{"head_dim": 64, "init": "trunc", "lr_mult_qkv": 0.7, "lr_mult_o": 2.0, "beta1": 0.9, "decay_shape": "pow"}
Below are experts of layer 10 (counted from 0) of a mixture-of-experts language model. Rows are named router (the router's row for the expert), up (a neuron's input weights, with its number) and show model dimensions 128-255. Each number is 128 + 24 x the weight over its row's rms, rounded and kept within 0 to 255.
After each expert's rows: a language model's description of what the expert responds to; "comes after" lists some tokens at least twice as common just before its tokens as in all text. This comes from a sample of Wikipedia text that the model never trained on. Tokens count by the router's weight.

# expert 13
router [119 129 113 141 145 116 185 156 131 158  94 124 123 168 138 159 138 121 100 133 166 159 100 126 150 135  81 129  97 135 128 135 110 120 125 137 100  86 149 182 151 114 121  93 152 124 132 120 130  97 138 111 114 116  89 152 136 122 127 107 149 131  97 106 168 147 153 110  95 132 129 138 101 158 140 146 131 152 131 141 154 127 100 166 131 126 115 163 131 100 114 153 142 143  70 105 126 108  98 158  96 158 102 116 143 158 113 118 139  42  97  89 124 129 136 117 106 148 134 130 102  90 133 100 114 112 163 132]
up0 [137 128 125 130  67 137 162 170 124 130 124 143 158 139 129 154 141  74 143 110 110 126 171 134 150 167 148 123 133  90 117 123 122 173 146 116  68 127  99 122 109 106 130 172 105 125 145  81 155 118 101 119  99 156 104 137 123  95 112  89 109 127  96 100 100 124 186 141 135 142 138 155 157 174 146 130  90 134 132 116 167  90 142 134 133 142 114 129 105 119 152 145 124 155 114 166 158 121 123 143  96 104 139 124 165 127 137  92 167 130 134 132 157 130 107 159  81 115 139 122 173 101 170 138 115 148 171 141]
up1 [ 92 151 149 169 165 137 127 110 118 125 139 138 109 139 155  86 155 100 150 101 125 134 128 112 107  97 183 152 142  98 116 145 120  81 128 126 136 141 153 187  92 111 134 111 109 106 125 121 144 127 132 108 146  66 105 122  94  91 113 136 146 142  89 156 176 138 149 136 128 129  97 126 176 151 158 138 110 160 203 149 151 153 137 106 127 136 101 137 118 122 141 141 188 148  94 146 148 132 106 158 117 127  90 137 145 161 149 138 137 113 112 114 131 127 125 133 134 128 135 126 140 125 124 113 137 158 122 108]
up2 [118 155 133 141 135 121 141 120  81 141 121 104 167 140 152  97  93 132 120  90 149 125 128 118  90 110 134 115 148 130 114 122  93 110 154 117 175 136 129 115 130 150 137  99 140 156 113 205 111 192 137  82 148 127 123 161 113 158  90 150 112 142 130 128 142 126 128 131 101 150 134 146 165 107 178 112 108 166 144  95 148 105 123 137 120 150 140 115  67 158 126  85 117 147 114 145  98 138 131 104 150 132 153 116  66 105 183 141 120 118 104 124  80 109 159 126 177 135 125 133 143 157 187 119 177 148 106  98]
up3 [106 122  98 171 116 116 156 158 125 107 124 125 130 143 114 140 167 149 106 134 130 155  82 138 169 169 119  69  86  86 122 110 176 120 115 135 124 132 117 209 147 121 137 119 105 126 122 128 121 141 127 105 153 130 154 112 134 169 126 135 144 127 149 116 108 162 166 103 106 163 160 122 144 131 137 109  84  94 104 145 119 125  91 178 127 112 148 124  95  84 124 137 131 147  91 113 156 150  88 142 108 139 143 106  84 149 133 115 131 132 114 132 138 163 119 169  86 130 149 131  88 157 115  83 116 166 117 101]
up4 [108 135 147  82 133 149 129 105 117 102 107 142 127 125 101 108 127 175 109 124 111 132 153 139 162 102 146 158 122 141 161 136 116 130 104 105 151 103 109 131 113 114 116 110 175 125 100 126 123 119 164 118 142 116 167 156 140 120 101  98 171 129 135 146 137 159 120  81 122 118 131 185 135 112 190 172 146 155 176 131 147 104  93 126  97 121 171 130 100 121 132 143 110 112  95 122 122 156 104 132  89 157 124 128  88 118 165 112 115 142 148 143 108 136 151  94  94 135 125 120 105 116  96 116 114  94 121 166]
up5 [107 156 122 145 130 175 144 183  90 118 110 109 117 155 132 142 134 131 107 113 109 120 142 114 134 101 136 108 164 145  88 165  94  69 130 183 150 110 101 127 118 136 129 128 131 155 121 153 109 155  81 167 116 114 178 151 134  97 157 122 170  83  94 149 109 110  76 115 123 128 146 101 157 142 144 125 130 133 151 103 109 131 126 139 149 125 147  65 103  97 137 127 144 119 143  97 144  89  93 140 139 147 121 132 125  85  60 106  93 106 112 119 194 137  94 114 159 151  81 156 116 132  72 118  77 148 136 151]
up6 [145 134 100  89 147 187 124 137 126 158 141 106  96 172 141 146 135 112 106 107  90 138  68  67 158  89 153 130 102 126 110 123 148 158 165 106 117 119 183  74 148 127 114 148 123 131 114 103 132 109 132 166 141 111 158 155 108 100 141 116 114 131 142 113 111 165 135 124 159 103 115 151  82 142 109 140 147 124 140 152 122  84 107 148 107 163 127 161 124  95 153 133 178 153 116 162 104  76 138  90 196 158 140  84 123 116 120 124  75 116 162 177 121 121 151 113  94 124 187  89 129 134 116  92 153 139 100 114]
up7 [139 139 163 120 119 143 130 138 118 128 131 127 101 152 123 133 147  95  95 121 147 159 125 150 107 134 155 120 143 125 116 131 149 101 109 121 102 174  99 121  89  96 103 113 117 155  96 114 138 165 114 161 116 161 169  93 174 141 151  82 125 147 135 142 119 146 139 100 118 102 109 112 100 122 150 139 136 141 156 153 160 100  95 161 118 126 133 160 126 116 142 103 118  98 161 103  82 103 169 109 100 148 137 148 148 102  88 136 114 132 155  93 137 124 148 110 111  87 160 164 120 162 139 108 158 121 127 114]
It responds to: First pieces of nouns after a or the in entertainment and sports bios, such as album, film, episode, basketball, Best, gold.
comes after: " the", " a", "-", " The", "==", " of"

# expert 8
router [141 157 163 150 107  99 104 121 145  82 124 105 140  91 140 189 131 177  83 125 141 163  98 150 163  64 110 138 168  84 109 123 140 100 118 111 116 121 147 143 108 169 130 145 129 130 107 153 115 126 151 123 115 120  97 135 149 114 125 125 128 141 133 129 101 137 147  72 131 141 108 136 125 135 150 106 107 138 108 163 127 104 161 105 154 132 143  93  97 135 117 100 144 135 123 113 134 104  85 119 148 144 115  81 137 128 153 156 155  83 124 146 115 142 116  92  90 112  93 120 134 144 140 126 149 168 146 115]
up0 [153 155 143 151 115 134 119 121 123 141 143 150 111 137  91 140 135  69 134 154 167 117 133  86 153 131 147 122 147  92 158 122 143 131 129 135 123  96 149 190 133 108 109 183 111 106 141  91 101 146 113 130  94 143 126  88 142 142 147 121  72 130 131  85 105 132 170 135 137 104  79 109 145 109 136  90 130 130 144 143 141 147 109 144 106 137 118 145 116 113  82 127 122 169 139 114 122 108  80 152 109 164  92 132 149 115 117 130 129 134 129 183 131 103 160 147 123 129 159 121 162 192 118 185 151 118 121 117]
up1 [134 107 136 124 120 154 130 126 118 114 133 133 117 125 135 143 160 137 100 133 160 124  90 186 141  98  98  92 153 152 116 124  87 141 128 143 135 140 134 154  76  85 127 188 151 117 172  96 137  97 146 128 124 108 150 141 131 112 110 154 102 153 156 109 122 122  97 115 152 100 113 119 126 108 144  78  90 107 119  77 160  94 108 139 133 107 174 134 140  94 150 142 150 140 180 123 140 141 122 150  87 115 123 133 143 153 117 110 137 102 106 136 125 148 140 122 134 174  45 142 145 148 126 110 114 147 133 133]
up2 [132 110 121 121 117 121 112 143 128 114 146  94  98 155  85 115 174 164 136  87 104  93 115 136 117 134 130 123 140 176 137 149 126 148 159 165 124 163 155 139 156 129 130 128 157 123 153 109  97 135 105 138 156 107 129  93 116 180 137 145 134 125 158 124 138 104 127 109 106 178 111 118 138 151 122  94 122 144  91 164 110 122 138 111 132 134 165 148 111 145 149 126 120 146 113 121  97 176  67 126 162 116 101 148 149  92  99 143 133 128 144 169 141 134 136 118 126 152 197 141 153 147  84 143 144 149 105  95]
up3 [ 99 106 114 104 110 100  79 175 141 158  92 111 153 109  90 102 149 151 108 113 123 174 147  93 120  98 154 119 105  95 131 170 101 133 160 117 124 137 130 127 101  93 143 117  92 131  89 108 180 124 129 134 149 141  97 163 144  96 106 145 133 156 127 133 136 137 137 105 116 123 174 124 139 122 110 142 143 129 140 120 101  77 162 138 118 118 130 129 127 125 101 144 155  96  98 105 109  95 145 117 142 105 140 139 121 154 134 119  90 146 144  98 132 166  98 138 123  72 208  97 162 128 152 156 107 143 130  93]
up4 [161 114 157  92 134  81 119 136  92 111 117  84 126 153 104 139 129 145 105  94 126 158 129 119 133 119 151 132 137 109 145 122 153 125 129 116 106 145 115 134 133 147 121 128  95 134 100 164  79 140 136 144 106 153 148 114 128 142 112 101 127 128 139 106 137 148 133  77 130 139 121 129 125 115 145 161 167 111 157 114 107 111 126 147 111 154 105 135 117 153 102 119  97 152 105 112 144 163 134 146 109 123 121 114 172  86 150 128 173 130 105 127 184 129 163 110 131 134 128 123 162 114 129 102 133 138 159 128]
up5 [ 99 120 108 108 128 158 120 109 109 166 136 136 164 106 141 173  95 114 122 126 147 125 107 128  81 183  96 127 136  76 128 108 102 115 146 168 109 166 124 132 112  84 130 118 170  94 124 179 134 132 145 124  86 102 107 131 135 126 108 116 158 129 142  99 191 119 104 147 118 197 143 124 172 141 116 164 153 193 120 169 112 103 148 203 110 134 129 134 109 136  81 139 122 117 127 123  99  98 108 139 145 134  95 133 151 157 144 108 151 133 121 129 141  83 141 149 106 117 113 128 134 108 109 138  90 164 121 134]
up6 [157 173 100 123 105  80 134  95 105 111 143 124 107 114 160 125 133 135 130 141 117 158 149  99 174 102 141 104 128 105 116 101 158 145 122 134 119 105 131 147 139 148  95 154 169 126 168 137  90 144 136 144 144 108 160  87 142 141 113 162 128 129 141 100 120 143 164  93 119 149 108 118 159 127 129 111 128 121 137 168 110 156 118 136 141 144 131 108 129 100 120 105 122 141  78 154 142 108 154 121 116 123 103 145 149 102 179 122  93 118 154 184 152 139 136  78 115 125 110 102 132 171 109 115 145 162 121 137]
up7 [128  84 160  97 132  94 178 129  87 125 146 156 176 126 123 105  99 147 137  79 147 118 143 125 118 119 100 134 102 129 143 143 131 145 102 122 127 125 103 124  99 122 131 130 109 170 139 117 147 181 103 147 142  90 118 104 141 119 143 115 138  94 108 155  89  96 148  90  85 128 139 136 122 126 101 122 138 143 131 151  98 133 136 167 110 117 115 122 114 129 102 122 173  86 121 161 138 150 103 156 152 128 103 148 139 130 127  97  73 125 115 152 144 145 154 128 136 152 119 111 138 163 156 106  80 141 145 107]
It responds to: Pipe characters separating table cells, plus colons, semicolons and dashes in lists and score tables, e.g. Athlete | Nation | Time.
comes after: "\n", "0", ")", "3", "4", "5"

# expert 11
router [124 107 141 139 142 128 129 113 110  84 130 137  85 121 100 177 150 155 130 110 148 165 146 121 113 160 135 118 153 120 142 148 158 109 139 105 125 163 114 152 135 117 136 143 151 143 142 136 108 132 126 141 132  70  88  90 116 119 145 118 104 133 133 114  90 101 161  90 161 148 120 156 127 149 137 117 157 138 160 125 125 125 130 131 128  89 106 144  98 110 126 142 134 135  92 114 132 139  89 116 142  88  79 132 134 151 148 111 168 106 125 136 133 101 154 112 126 158 125 144 136 127 135 119 125 146 113 142]
up0 [176 142 140 138 150 129 117 122 120 143  90 129  78 146 125  85 119 136 128 109 129 108 154 149 147 111 103 148 141 104 122 149 160 164 140 140 115 113 125 155 121 134  89  78 130 128 108 164 190 151 127 120 101 155  98 103 156 140  88 115 149  85  63 130 123 124 137  90 120 137 100  83 105 129 167 173  86 127 121 140 122 129 135 112 153 158 114 129 104 128 105 113 109 139 132  74 129 161 159 153 150 138 118  95 149 136 111  99 171  84 139 145  62 116 161 146 140 126  97  92 137 166 120 165 190  74 119  90]
up1 [104 133 113 166 141 142 148 119  94 109 125 148 126 124 133 125 151 102 151 118 150 105 126  78 153 114 111 125 130  86 129 129 197  80 103 106 131 166 106 185 101 135 102 139  86 131 172 132 142 100 161 123 136 113  73 137 117 136 129 115 121 118 130 111  91 116 128 105 113  88 118 151 122 132 111 172  76 135 194 101 123 119 100 125  95 126 130  88 219 111  93 128 135 119 111 103 103 162 137 146 163 119 132 119 164 133  96  72 134 105 149 135 133 114 141 130 134 134 135 153 113 127 140 114 109 131 150 118]
up2 [149  98 123 163 119 130 132 151 119 101 159 140 137 143 114 126 137 148 121 101 110 147 108 128 161 136 120 116  79 104 133 120 129 183 160 155 144 125 156 145 142 154 130  94 111 173 107 133 149 122  94 131 103 136 110 111 158 141 118 170 144 168 119 114  92 103 128  98 129 116 108 142 169 108 145 153  90 114 166 158 132 120 136 144 129 140 130 109 118  99 159 102 141 131 127 139 162 162  93 145 123 148 148 185 125 124 104 136 118 122 129 100 128 121 137  92 151 112 123 170 173 112 121 107 105 171 123 154]
up3 [119  93 138 136 107 156 118 134 141 128 124 155 133 163 129 150 152 123  98 125 120  71 133 115 109 132 114 115 113 143 168 151 127 133 104  88 101 103 140 114 133 124  94 110 168 109 179 110 134 115  85 147 130 128  86 122  86 128 101 152 119 104 124  90 119 180  87 102 177 132 151 125 127 162 116 114 111 143 156 152 167 119 108 150 139  96 123 131 104 106 139 136 141 101 107 145 153 133 142 133 148 136 133  91  87 112 105 112 124 130 126 152 112 119 183 111 124 134 141 154 145  83  85 135 115 143 144  70]
up4 [172 104 153 110 107 123 151  87  85 149  79 165 135 110 105 111 117 134 172 147 122 144 122 111 128 133 132 132 139 171 106 134  93 113 115  90  92 172 159 118 156  86 153 145 111 155 100 113 153 155 170 151 122 120  78 117 147 162 150 124 168 169 117 157 140  99  98 127 164 139 105 119  79 157 177 144 139 155 148 103 153 146 103 136  96 141 137  89 140  81 110 119 180 137 149 111  92 153 108 118 137  95 170 142 132 117 137  60  89 141 155 137 131 131 179  97 102  73 161 164 125  76 118 140 127 127 129 134]
up5 [157 159 129 154 156 111 143 135 158 124 126 128 131 173 137 151  98 107 113 113 128 143 133 123  99 149 133 103 157 144 100 138  93 128 157 145 141  96 161 154 116 132  85 143 120 157 157 122  95 152  98 165 133 137 132 118 121 139 112 126 155 123 156 153 165 136  93 139 130 131  92 142 158 115 136 142 162 138 157 148 165 124 116 144 157 104 126 149 143 121 118 146 136 163 140 126 124 165 116 117 123 130 125 151 134 132 163 142  94 139 143 123 121 131 133 130 129 102 123 141 184  68 102  93 114 120 100 167]
up6 [123 135  89 135 117 120  97  86 135 116 105 109 131 165 132 149 101 172 115 144 147 147 170 133 160 103 159 120 138  87 101 176 149  90 148 169 152 133 103 113 119 150 123 157 125 151 123 146 113 137 136 127 153 109 136 130  92 122 124 122 142 168 137 172 104 132 110 147 121 133 151 123 117  95 135 125 137 140 149 110 134 108 138 124 183 100  99 108 132 114 140 157 179 147 128 171 144 112 100 126 125 117 136 102 160 116 109 138 144 134 143 135 114  97  94 113 111 123 110 106 143 116 127 127 117 139  95 150]
up7 [101 147  77 134 108 121 129 144 130  86 153 153 117 130 142 146 149 130 180 126 136 131  75 131 156 140  92  73 216 120 135 134 145 131 146  95 151  73 105  87 140  76 134 151 109 117 126  99 131 122 104 146 167 112 130 139 160  71 100 160 122 157 133  83 121 117 174 140  84 131 105 155 133 148 139 147 156 157  97 154 106 130 100 134 123 100 124  96 145 124  96 150 158 109 125 103 147 140 107 109 105 102 112 119  76 121 115 148  95 133 170 119 138 113 106 144 125 143 150 123 118 158 108 196 125  93 120 142]
It responds to: Mostly commas after clauses, lists, names and numbers, plus word-initial t- pieces after a comma, as in targeted, telling.
comes after: ",", "4", "3", "6", "5", "s"

# expert 9
router [138 165 165 100 111 133  90 166 126 142 117 143 101 144 127 103 164 145 104 113 155 141 115 156 152 123 119 170 183 123 107 113 112 146 121  61 116 138 127 176 135 120 138 171 151 138 125 124  81 119 142 149 135 112 106 149 133 179 147 133 124 107 106 134 112 114 117 160 101 135 140 155 105 141 102 128 117 119 110 141 100 113 149  85 111 170  92 163 122 108 142 153 119 137 127 154 105 131  75 153 144 110 155 120 142 105 128 110 137 101 122 196 124 151 113 125 135  87 131 115 164  85 102 110 100 153 125 113]
up0 [136 142 127 142 136 109 119 120 130 156 133 113 105  94  91 163 134 140 112  91 134 113 129 120  84  90 107 157  78 123 129 108 120  82 123 139 136 161 115 158  99 132 158 109 139 128 159 136 122 148 120 107 125 145 151  91 133 110 134 126  95 161  66 116  98 119 118 140 128 118 106 101 123 166  94 157 155 138 148 129 112 117 144 104 130 113 141 114 154 154 156  94 120 129 175 117 126 169  92 126 156 128 146  83 123 114 124 120 111 144 113 163 125  95 128 154 123 113 136 126 170 171 131 127 125 149  90  98]
up1 [104 134 157 182 187 126 122 104 131 133 124 133 141 131 115  83 176 158 107 101 146 175 156  93 114  85 156 167 144 117  61 127 139 130 111 121 119 132 135 116 147 125 128 112 122 126 160  97 141 109 107 149 137 140 115 109 118 152 158 132 110 113 111 108 106 100 101 136 106 148 177 138  69 127 122 166  97 126 107 170 106 132 125 103 119  88  99 135 117 123 149 151 135 129 148 172 110 131 141 140 102 116 126 138 122 144 103 120 156  95 134 117 136 120 125 142 121 124 143 176 129 175  93 112 144 160 151 133]
up2 [108 123 142 131 127 138  80 148 162 115 156 133 127 100 110 126 111 134 121 114 133 160 113 128 132 141 167 105 112 118 145 111  93 111 123  93 130 187 147 158 153  87 107 109 124 124  99 127  88 116 139 111 120 130 121 150 120 121 144 145 130 107 120 139 125 100  96 154  81 114 138 139 146 187  94  88 160 125 156 130 158 153 115 119 127 112 136 134  76 103 166 168 135 117 157 118 103 115 110  84  75 152 141 133 153 126 133 156  86 115 156  98 150 155 113 112 129 112 128 122 133 126 123 156 104 147 115  97]
up3 [136 126 137 136  98 126 160 170  66 166 134 109 121 155 124 119 138 120 177 146 168 151 109 142 163 148 147 126 155 112 133 118 106 118 112  99 104 150 141 168 132  96 114 156 124 165 121 127 113 107 119 137 101 102  97 139 116 179 163 135 152 116 140 112 108 110 161 184  97 128  85 125 117 102 131 170 136 141 108 115 122 168 147 110 116 135 102 128 117  98 153 119 145 132 134 149  92 125  86 118 156 129 115 139 112 144 165 104  92  91 109 147 160 116 126 144 119 120  82 129 132  96 112 111 184 141 116 111]
up4 [132 130 116 127 108 157 105 176 101  93 107 147 138 109 168 106 154  95 166 124 147 131 130 138 126 104 143 138  97 128 114 136 126 167 103 113  87 111 137 117 119  95 162 166 156  99  95 144 111 122 132  98 161 138 145 154 132 125 139 104 158 105 129 160 120 113 115 117 128  76 125 106 118 156 117 162 156 109 101 107  90 123 171 171 173 137 112 130 126 166 159  99 145 108 133 149  90 127 145 127 120 174 146 102  99 119 125 123 148 143 151 126 140 157 144 111 137  94 144 111 115  80 147 148 131 134 135 103]
up5 [140 122 129 164 142 101  93 102 121 110 117 144 102 100 130 114 111 160 152 132 148 117  71  93 157 139  87  76 104 152 129 128 160 131 132  97 114 100 157  89 162 109 121 134 149  70 121 136  89 141 147 122 144  74 132 130 122 112 152 153 129 153 102 132 104 106 125 186 124 127 115 143 114 114 133 136 124 103  89 133 118 127 113 101 131  97 136 104 158 141 154 116 154  79 117 118 140 130 131 123  70  94  96 141 134 121 149 153 173 189  90 113 126 190 122 150 115  86 108 152 125 124 119 127 124 107 158  78]
up6 [113  73 120 109 122 135 143 133 105 156  94 186  86 172 120 119 156 117 135 113 147 122 142 131 174 165 125 122 149  94 126 124 132 122 116 153 123 144 109 131 157 103 150 164 104 129 148 117  86  97  97 164 119  95 116 141 114 133 113 107 109 119 112 119 128 143 126 130 111 140 116 102  89 158 111 102 120 152 118 164 106 145 121 167 123 145 104 120 155  81 134 103 174 121 183 149 131 123 126 122  93 136 129 112 128 140 146 134 126  92  79 142 115 131 113 187 133 113  92  93 191 108 144 114 185 134 116 134]
up7 [162 125 163 116  99 142 114 147 125 110 153 165 145 144  98 111 152 152 152 125 146 160 152 108 146 154 122 152 135 117  85 122 137 114 139 111 129 142 102 169 140 132 142 132 107 104 135 128 132 141 135 167 143 182 153  86 138 143  99 135  82 113 164 113 110 164 139 139  66 127 136 113 104 138 159 120 110  88 136 117 107 149 128  94 110 146 143 152 101  80 133 192 152 156 101 151 100 103 115 122  96 144 111 158 132 145 100 124 131 152 132 171  70 112 174 105 142 175 114 141 121 157 120 134 106 123 103 115]
It responds to: First names like Mike, Richard, Jim, and inner letter pieces of surnames and place names, such as Br-id-get, Le-h-igh, R-oll-ins.
comes after: " B", " H", " K", " L", " G", " R"

# expert 2
router [168  98 126 132 132 109  94 105 161 101 154 146 120 138 115 185 144 155  94 106 149 139 125 116 130 109 127 157 132  97 169 109 107 152  99 110 157 106 181 183 106 127 123 167 112 130 153 116 112 115 172 165 146 122 144 133 136 147 139 142 134  93 167 128 159  93 157 137 135 130 127  90 116 126 117 160 137 147 152 119 128 132 108 115 124 136 157 133  74 127 139 124 139 115 144 136 160  81 137 113 119 115 109 126 153 119 139 114 175 128  98 135 131 104 137 123  69 161 134 132 108 155 117 121  96 173 126 131]
up0 [112 124 145 106 118 136 132 144 174  75 168 143 108 121  96 175  82 168 138 124 127 146 141 148 161 130 129 110 134  87 120 121 127 154 112 135 131 104 121 125 100 109 104  87 140 113 111 121 108 149 158 137 144 135 133 103 116 147 135  93 117 140 141 107 105 166  79 125 129 125 133 106 144 143 152 121 105 117  95 119 130 113  57 145 129 123 156 180  79 103 154 133 115 140 125 151 146 160  98 144 129 200 117 122 134 135  94 129 135 170 140 128 127 130 149  82 121 161 141 136 118 157 123 116 111 159 121  93]
up1 [136 138 152 177 127 130 160  87  84  94 100 132  83 154 130 153  94 136 123  83 166 149 163 134 153 100 136 140 158 133 131 110 153 122 112  93 160 127 150 135 125 130  91 141 118 126 137 121 106 102 175  91 147 125  99 152 134 185 149 128 114  95 137 179 123 169  97 107 101 149 147 132 108  97 134 103  87 116 150 118 127 151 137 153  91 102 163 131 117 155 109 148 131 135 179 141 114 148 165 126 173 113 103 122 103 102  82 119 152 102 112 116 130 161 127 107 110 181 120 134 107 126 165 131 144 145 127 154]
up2 [108 120 169 114  89 138 105 136 188  94 112 139 123 141 106 114 172 132  91 151 136 132 174 147 159  88 122 151 128 114  89 104 110 106 116 113 159 111 132 157 146 144 133 160 131  98 111 108 146 156 136 161 134 142 125 158 139 115 149 123 147 149 124 136 148 146 168 176 113 163 119 122 108 121 112 129 103 120  99  64  92 131  73 151 132 175  84 132 162 150 124 160 118 137 101 120 174 131 100  82 115 130 179 158 157 122 193  76 160 100 131 119 146 108 150 143 129 141 101 103 169 137 117 144 119 133 104 140]
up3 [120 119  96 114 112 121  83  97 104  84 121 187  92 150  75 101 155 118 133 125 117 147 153  95 104 131 149 121  81 149 138 129 131 138 112 163 126 145 144 160 150 123 104 106  73 155 127  79 149 149 168 139 142 146 165 119 173 127 103 181 114 168  98 157 127 102 133 151 168 168 108 110 132  81 113 141 143 126 140 129 128 157 180 118 154 104 126 139 122 106 123 113 117 112 163 132 151 140 124 110 113 146 112 111 120 128 105 135 133 144 141 158 110 113 118 144 104 148 131 107 124 151 122 124  73 131 138 129]
up4 [117 104 124 140 184  60 127 126  94 133 106 104 137 148 120 154 172 100 123 110 132 123  82 134  93 153 102 116 120 124 123 139 128 134 148 113  91 135 148 116 165 160 125 154 127  91 157 122 114 181 116 148 100 130 107 153 116 103 105 163 105  98 165 131 154  98 103 150 101 118 130 114 140 107 136 147  85 162 126 159 162  96 138 140 130 148 113 162  87 141 150 100 124 106 132 164 130 138  82  96 107 122 157 108 115 144 149 105 156 128 140 125  89 138 120 157  78 166 110 138 143 127 151 108 167 125 111 135]
up5 [129 116 121 117 128 103 129  96 153 127 164 173 128 152 130 116 126 152 127 106 195 173  99 131 173 101 113 112 137 123 137 158 119 169 115 114 129  99 137 102 103 121 108 152 129 137 138  78 104 114  93 151  89 148  85 162 137 137 138 126 127 170 171 115 148 141 114 135 129 124 124  68 141 112 180 112 156 116 137 114 148 126  93 119  84 137 113 136 108 106 132 107 130 135 129 134 134 111 139 153 128 159 122  88 137  98 128 138 100 144 152 113  95 165 159  84 121 153  93 110 118 106 117 132 130 114 142 129]
up6 [118 125 166  62 111  91 113  81  94 106 121 153  95 105  98 121 133 147 119  73 145 136 147 181 120 105 120 102 152 109 104 151 134 140 173 154  85 117 139 143 142 141 147 135 144 127 126 149 121 101 142  92  93 135 122 129  93 102 125 116 127 143 147 142 137 108 144  91 157 149 138 121 140 142 124 141 144  66  77 127  97 123 106 135 175 150 141 107 118 125 129  80 119 160 150 119 140 122 111 100 131 108 164 156 129 169 127  94 152 146 156 178 132 131 128 106 149  91 122 135 111 127 163 105 130 114 136 163]
up7 [123 117  97 132 156 138 115 161 131  96  69 115 143 150 138 113 160 108 101 108 126 139 167 175 145 155 163  79 108 102 170 136 146  87 134 121 157  89 130 113 105 101 146 127 145 101 158 131 113 116 107 138 110 105 163 147 129 115 115 141 131 141 107 129 121 143 130 139 114 116 163 107  99 104 119 142 148 124 134 103 118 128 117 107 125 127 134 149 136 132 125 183 107 130 109 119 137 147 147 122 179 155 126 111 129 162 165 133 131 161 113 180 119 114 128 102 140 167 180 116  99 175  98 126 132 136 143 139]
It responds to: Bare spaces, opening parentheses, en dashes and math symbols just before numbers in tables and dates, e.g. 39.0 (102.2, 1996–2009.
comes after: " |", "|", ";", ":", " in", " /"

# expert 15
router [134 150 103 114 107 100 132 135  54  92  96 140 159 107  96 133 129 117 105 131 178 107 128  86 147 117 146 142 105 144 116 120 156 113 107 125 139 161 124 131 143 132 136 134 154 126 124 103 120 159 101 118 110  97 122 156 133 123 130 103 126 114 153 141 137  74 105 126 102 164 134 143 140 147 132 121 140  99 152 121  98 115 146  98 125 129 123 129 178 100 151 128 142 158 135 136 164  96 176 128 108 190 158 156 101 124 177 146 124 124 130 155 159 111 180 155  70 129  88 115 120 134 115 110  62 139 140 125]
up0 [106 150 117 143 108 131 152 156 117 167 141 144 119 133 136 115 156 115 100 158 114 146 186 126 137 160 160 129 113 101 162  94 123 119 108 106 145 118 131 132 134 109 140  88 161 124 113 112  82  97 113 144 152 121 153  87 125 146 134 105 135 134 127 171  97 128 144 101 124 132 169 131  94 140 137  88 107 177 121 107 143 135 103 140 119 156 131 169 126 107 128 123  99 106 104 185 124 152 139  99 113 135 140 102 132  72 137 140 177 146 158 134 107 122  86 142 132 109 147 144 126 119 123 106 127 117 106 119]
up1 [175 110 103 175 138 115 122 158 151 127 154 122 128 110 184 137 179 112 126 147 124 125  49 125 167 122 129 138 151 134 136  96 153 160 145 134 150 144 131 187 118 129  99 151 153  99 107 101 134 129 144 161 111 131 168 140  97 144 113 103 139  93  90 123 106  75 145 131  94 150 157 139 137 153 130 184 130 121 127 163 133 127 129 142 187 114 145 118 101 123 104 125 118 132  72 133 160 121 181  78 135 116 147 155 139 114 132 107 166 154  85 151 152 173 116 144  92 122 121 170  82 146  88  73 134  85 109 114]
up2 [110  91 115 145 117 141  85 106 129 133 166 123 162 124  85 135 122 155 157 134 119 125 103 123 161 127 147 162 116 163 128 137 146 150 123 159 108 124 161 108 137 103 160 125 130 139 162 105 153 123 170 169 154 136 147 114 158 123 111 150 129  99 101 152 134 115 100 123 164  97 135 141 138 162 119 111 143 126 138 160 150 109 103 132 102 168 119 135 163 111 137 124 124 157 119 101 151 112 136 108 176 107 116 131 116 150 150 107 119 152  99  80 130  86 142 137 115 163 145 108 145 154 129 169 147 117 121  98]
up3 [153 149 109 152  87 159 125 130 155 122 136 133 113 148 115 145 120 144  90 130 101 161 108  99 115 133 155  98 151 149 163  72 147 158  98 100 111  99 113 128 137 147 145 164 131  92 161 130 165  85 137 119  98 126  99 117 140 131 166 122 125 120 124 152 168 140 172 106 120 148 136 108 126 122 140 116 177 119 117 112 144 121  95 128  97 153 134 105 112  98 146 106  97 132 136 151 124 108 130 126 117 136 122 115  99 117  46  84 126  97 113  91  88 202 122 129 127 149 143 103  84  81 120 145 124 150 170 114]
up4 [150 130 154 161  93 124 172 152 176 115 103 182 120 120 144  97 120  99 143 125 104 159 147 124 120 103  99 112  75 132  99 153 131 149 112 146  86 125 135 158 121 129 117 108 123 107 119 177 111 106 146 152  95 135  93 171 150 133 130  95 133  97 180 126 118 146 137 132 102 100 114 127 130 120 149 128 150 105 159 141 126 117  81 166  77 132 152 115 112  88 172 161 133 100 167 122 164 111  92 126 163 102 135 177  90  99 131 114 120 100 137 100 136 117 128 126 137 139 140 144 116 177 170 132 125 130 138 114]
up5 [162 173 101  96 145 148 114 133 101 138 138 146 151  85 166 146 136 126 129 137 132 139  84 134 153 124 127 133 156 125 143 142 142 114 123 103 154 124 117 138 146 117 100 141 136  97  89 116 159 149 133 115 126 131 102 186 123 123  84  84 144 159 102 137 150 111 122 114 151 137 124 109 137 162 124 123 128 153 156  97 114 133 120  91 104 113 120 152 151 149 145 140 119 115  96 102 112 124 118  70 159 157 127  76 117 151  96 122 116 152 147 116 130 116 166  82  83 148  91 129 109 112 161 134  90 134 155 133]
up6 [128 142 123 133 144 110 121 127 122 146 111 151 107 109 127 168 123 174 135 121 170 109 101 118 157 101 139 126 107  89 113 123  88 145 121 103 152 126 162 102 171 157 119 149 145 106 114 137 185 171  93 104 131 123 116 176 117 117 138 126 148 122 148  93 145 176 136 140  93 147 123 125 114 155 142 155 100 139  85 100 151 132 103  72 175 128 110 139 129 161 118 113 139 119 173 119 127 101  66 115 134 175 128 143 124 200 140 137 168 125 143 118 123  78 127 110 131 139 106 184  93  85 179 132 126 120 136 109]
up7 [105  98 107 131 195  90 127 136 122 113 176 112 134 133 151  94 138  81 118 113 118  79 111 137  93 100 163 126 152 126 106 131 131 154 124 170 132 124 144 193 154  94 109 109  76 144 122  95 107  83 143 150 147 124 140 116 125 162  75 140 124 129 152 108 104 122 121  80  91  80 141 104  92 144 120 139 120 111 158 110 149 125 116 106 112 123 164 137 130 145 146 179 101 127 142  91 117 127 134 117 130 123 111 128 134 105 110 104 122 166 125 112 143 113 105 143 147 103 117  86 123 131 117  96 183 141 132 137]
It responds to: Single digit tokens inside years, dates, scores and statistics, such as 1858, 2019–20, 12.600.
comes after: " ", "1", "2", "9", "0", "3"